config.yaml
d_model: 256
d_expert: 352
moe_layers: [1, 2, 3, 4, 5, 6, 7, 8, 9, 10, 11]
normalize_top_k: false
init_std_router: 0.00979
seq_len: 512
Below are experts of layer 9 (counted from 0) of a mixture-of-experts language model. Rows are named gate (a neuron's input weights, with its number), up (a neuron's input weights, with its number) and show model dimensions 0-255. Each number is 200 + 30 x the weight over its row's rms, rounded and kept within 0 to 999.
Before each expert's rows: a language model's description of what the expert responds to. This comes from a sample of Wikipedia text that the model never trained on.

# expert 15
Description: Table and list separators. Punctuation dividing cells and fields in tables and lists, mostly pipes, also semicolons, colons, dashes and equals signs.
gate0,175,207,164,222,193,238,177,221,178,150,162,216,205,210,243,188,267,173,201,189,155,130,189,220,212,207,163,186,169,156,145,195,201,179,259,202,187,238,248,221,165,171,220,216,199,174,186,173,239,233,189,225,243,194,203,135,242,195,199,218,148,208,182,158,178,180,138,191,245,195,172,211,173,137,190,181,143,190,184,205,242,175,208,195,219,140,211,164,168,162,186,194,159,193,184,192,202,215,250,191,148,176,203,181,210,172,162,203,223,195,173,208,226,195,205,213,204,251,222,243,171,185,212,213,237,171,235,177,165,211,173,197,200,162,175,222,181,202,167,215,185,171,207,181,179,236,206,220,120,190,164,150,194,200,188,251,163,244,160,179,140,264,210,216,205,185,168,227,245,218,236,171,170,209,212,228,154,240,172,178,181,274,193,202,172,201,181,248,187,249,160,225,211,227,215,166,177,214,205,190,189,211,208,195,215,167,184,246,178,155,210,149,233,208,176,187,186,178,150,195,184,217,238,223,151,183,203,151,211,195,160,269,223,198,146,193,171,170,174,193,129,259,243,182,194,224,213,195,199,188,213,191,174,236,239,163
up0,181,255,178,175,140,239,196,128,245,170,202,231,242,187,284,163,250,137,247,165,193,156,152,164,170,217,173,220,201,204,154,193,216,169,201,189,227,219,222,220,191,206,221,221,175,188,218,216,250,214,191,230,190,216,195,164,183,234,168,192,195,210,146,173,211,185,192,195,244,200,181,153,167,209,228,182,186,244,224,144,203,163,142,221,222,178,255,195,156,202,230,221,174,210,209,198,169,223,195,240,199,239,233,237,215,210,217,227,256,226,281,215,166,222,218,212,176,203,176,161,190,225,187,213,204,192,238,191,155,230,180,179,217,132,199,212,183,179,208,241,162,206,223,191,224,221,202,194,171,187,186,196,195,195,230,242,152,214,167,193,238,213,186,246,184,181,170,230,264,255,209,189,175,203,207,171,214,187,193,170,166,224,155,155,190,189,187,161,181,204,203,208,219,192,204,208,165,194,208,194,228,192,245,197,222,155,189,210,134,239,194,178,220,184,178,200,174,181,175,183,191,172,176,219,107,173,156,194,203,217,199,235,218,183,155,206,194,183,226,199,103,240,246,207,179,236,229,214,265,223,169,189,166,253,187,147

# expert 14
Description: Determiners and early modifiers. Articles, possessives and quantifiers starting a noun phrase after prepositions, such as the, a, its, many, such, plus adjective endings like -ated, -ered.
gate0,220,165,196,188,230,138,217,190,198,219,173,166,256,187,213,190,247,190,156,234,223,239,188,188,259,205,171,161,250,195,193,106,188,191,202,191,171,176,217,197,165,229,192,187,220,207,193,200,201,208,224,234,233,188,217,199,244,191,148,226,210,208,239,139,89,204,202,156,156,201,231,174,206,234,219,213,208,198,206,210,179,203,215,219,205,264,182,249,183,200,218,224,208,171,202,172,146,181,183,217,176,239,208,187,232,176,221,172,115,203,125,186,204,139,184,216,203,198,141,151,183,192,112,169,178,169,236,180,206,235,212,150,226,161,152,204,149,229,232,203,219,182,208,187,225,154,220,181,195,219,159,164,201,226,202,163,141,217,179,223,220,201,171,209,265,193,196,139,167,257,198,232,194,223,190,178,205,197,203,176,185,197,156,255,153,166,203,233,231,261,183,220,216,195,217,204,207,236,246,234,211,242,170,225,181,209,149,231,216,226,180,208,194,170,229,197,198,185,222,178,216,198,193,246,177,180,237,161,159,195,217,188,235,197,242,205,231,167,150,198,221,211,225,207,180,192,206,194,209,211,200,214,181,182,182,141
up0,190,156,179,197,193,153,208,193,190,182,212,150,254,161,267,211,246,186,177,189,209,207,203,183,253,213,196,227,182,253,166,208,193,169,204,158,197,169,216,231,224,210,194,232,235,163,220,255,236,180,203,185,189,199,178,180,238,177,236,192,187,224,228,213,193,203,179,195,183,144,171,172,208,240,200,223,217,232,186,213,207,207,196,180,188,208,259,232,209,269,183,230,234,235,220,213,158,146,151,213,199,228,173,186,212,196,152,187,168,222,184,177,184,202,205,236,215,239,199,217,216,198,217,157,217,180,286,200,204,263,188,211,182,164,125,198,170,213,235,187,235,190,206,194,237,180,208,153,191,191,229,195,183,257,195,175,200,240,199,192,241,223,220,252,247,198,258,181,203,220,185,233,228,219,197,166,254,221,260,248,199,181,169,231,207,143,193,200,193,193,190,196,183,234,191,252,250,209,236,230,225,163,192,234,210,202,147,258,235,228,222,232,179,164,199,210,148,185,228,204,223,196,150,217,226,155,281,208,155,223,236,142,216,224,181,256,238,206,235,199,224,164,226,163,207,148,287,209,225,211,181,163,178,197,234,183

# expert 0
Description: Sports competition vocabulary. Sports terms and the words around them in team, league and tournament prose, such as football, Cup, league, round, first, season.
gate0,194,176,263,166,215,219,257,163,171,131,160,247,178,210,248,208,207,182,177,189,237,268,200,216,182,177,249,183,221,184,189,187,211,205,198,211,222,192,227,171,199,230,178,181,216,180,192,209,181,175,203,221,172,239,159,251,156,214,192,178,195,189,220,208,226,203,177,202,170,190,210,198,230,243,216,284,164,214,155,182,217,214,207,220,175,200,257,168,175,216,212,191,218,288,158,216,227,255,207,176,169,206,172,186,215,184,202,165,189,220,217,183,180,190,163,183,194,259,217,216,247,206,194,233,165,203,135,207,147,178,219,187,164,166,255,229,152,203,234,179,178,140,183,192,150,202,184,150,237,202,163,161,198,189,213,206,224,237,200,222,167,162,229,212,169,184,184,173,166,197,197,222,215,223,158,168,214,173,230,192,189,184,157,205,191,204,231,108,202,190,246,224,196,200,278,205,215,151,188,200,160,215,197,206,161,220,178,209,164,193,204,234,197,229,164,230,229,205,218,177,184,111,230,107,204,173,183,134,246,224,190,183,243,178,197,211,208,211,200,241,180,221,221,228,219,229,166,241,220,195,216,254,195,211,195,248
up0,217,224,226,224,215,234,175,267,185,215,191,186,207,202,230,232,213,203,198,212,201,227,213,234,202,237,251,234,205,164,174,215,172,176,182,190,195,224,220,210,121,212,165,205,186,219,258,199,172,230,205,173,191,250,189,215,197,132,216,158,212,211,179,209,244,202,175,177,219,228,212,219,174,190,241,253,203,170,175,140,269,185,241,161,233,141,218,139,156,233,145,155,177,242,133,178,150,237,193,201,206,209,196,170,185,203,211,177,202,160,228,131,234,175,167,213,204,192,227,228,193,172,225,185,170,209,194,190,256,192,275,171,208,213,110,213,193,196,192,198,234,188,163,203,207,214,201,235,241,203,182,148,246,181,227,211,223,166,194,197,148,181,223,246,198,169,206,224,223,237,216,242,205,169,215,144,187,193,239,168,240,194,197,208,172,136,260,152,210,226,213,177,174,216,231,207,209,195,210,209,228,190,213,197,159,158,184,198,167,189,276,246,175,148,220,256,201,199,157,214,173,209,213,241,211,200,198,173,228,200,184,211,244,175,230,228,212,186,170,206,160,252,237,206,253,219,187,212,184,174,206,229,179,217,152,231

# expert 2
Description: Statistics and infobox formatting. Punctuation, digits, line breaks and percent signs in census demographics, infobox fields and stat lists, such as %, median, sq, Coordinates.
gate0,182,166,190,181,233,265,176,176,165,200,186,193,202,197,167,204,228,210,162,196,215,276,227,231,239,220,217,195,232,235,176,179,160,198,179,234,220,207,164,152,183,233,258,239,139,203,161,210,226,216,235,169,233,190,148,224,217,210,152,176,178,240,191,221,244,228,218,215,197,208,238,201,191,186,194,247,203,212,225,174,145,222,199,186,157,211,240,198,223,208,211,107,238,145,169,217,252,210,251,206,204,180,197,190,190,218,163,237,185,187,184,196,176,194,214,238,249,214,237,219,206,221,210,150,147,202,177,244,241,188,148,172,176,242,210,199,188,199,177,236,150,188,185,213,228,193,198,240,159,205,237,175,186,228,257,203,222,190,214,235,199,196,149,213,168,219,191,210,212,219,180,295,204,183,170,206,180,235,232,217,191,182,168,190,155,257,183,208,244,185,165,178,214,205,265,212,180,227,202,189,154,208,225,227,191,225,205,154,238,207,187,226,177,205,194,231,222,173,192,177,218,198,196,190,170,161,246,148,218,212,244,203,197,245,216,166,209,188,191,230,273,202,222,161,156,198,108,198,143,275,200,222,217,177,199,220
up0,230,238,234,196,177,203,186,208,243,182,177,263,180,196,226,161,197,202,227,215,203,142,214,161,163,203,192,184,177,199,236,208,169,199,196,186,212,218,229,232,186,202,135,185,209,176,228,175,178,170,125,224,202,207,242,154,189,211,240,194,237,200,175,212,147,167,189,216,242,181,197,208,180,173,267,143,123,172,242,269,203,206,170,234,216,229,169,171,192,155,198,276,166,201,247,201,184,193,183,161,151,186,226,195,228,211,246,153,208,171,190,203,234,235,165,184,178,195,195,191,194,197,205,201,252,222,253,198,149,172,218,221,241,133,199,231,233,199,239,183,241,230,206,187,220,228,208,187,239,208,142,229,221,189,182,212,142,214,181,182,187,218,205,174,201,190,199,216,173,219,184,95,175,203,225,215,199,150,193,192,209,214,261,201,176,146,206,172,184,232,234,173,226,219,173,189,190,197,192,221,220,172,221,193,229,210,221,218,182,192,201,183,147,215,210,142,195,249,247,167,217,193,191,188,209,240,202,203,183,141,160,208,215,184,203,246,223,239,265,183,139,232,178,196,203,194,281,201,200,126,223,173,184,196,192,166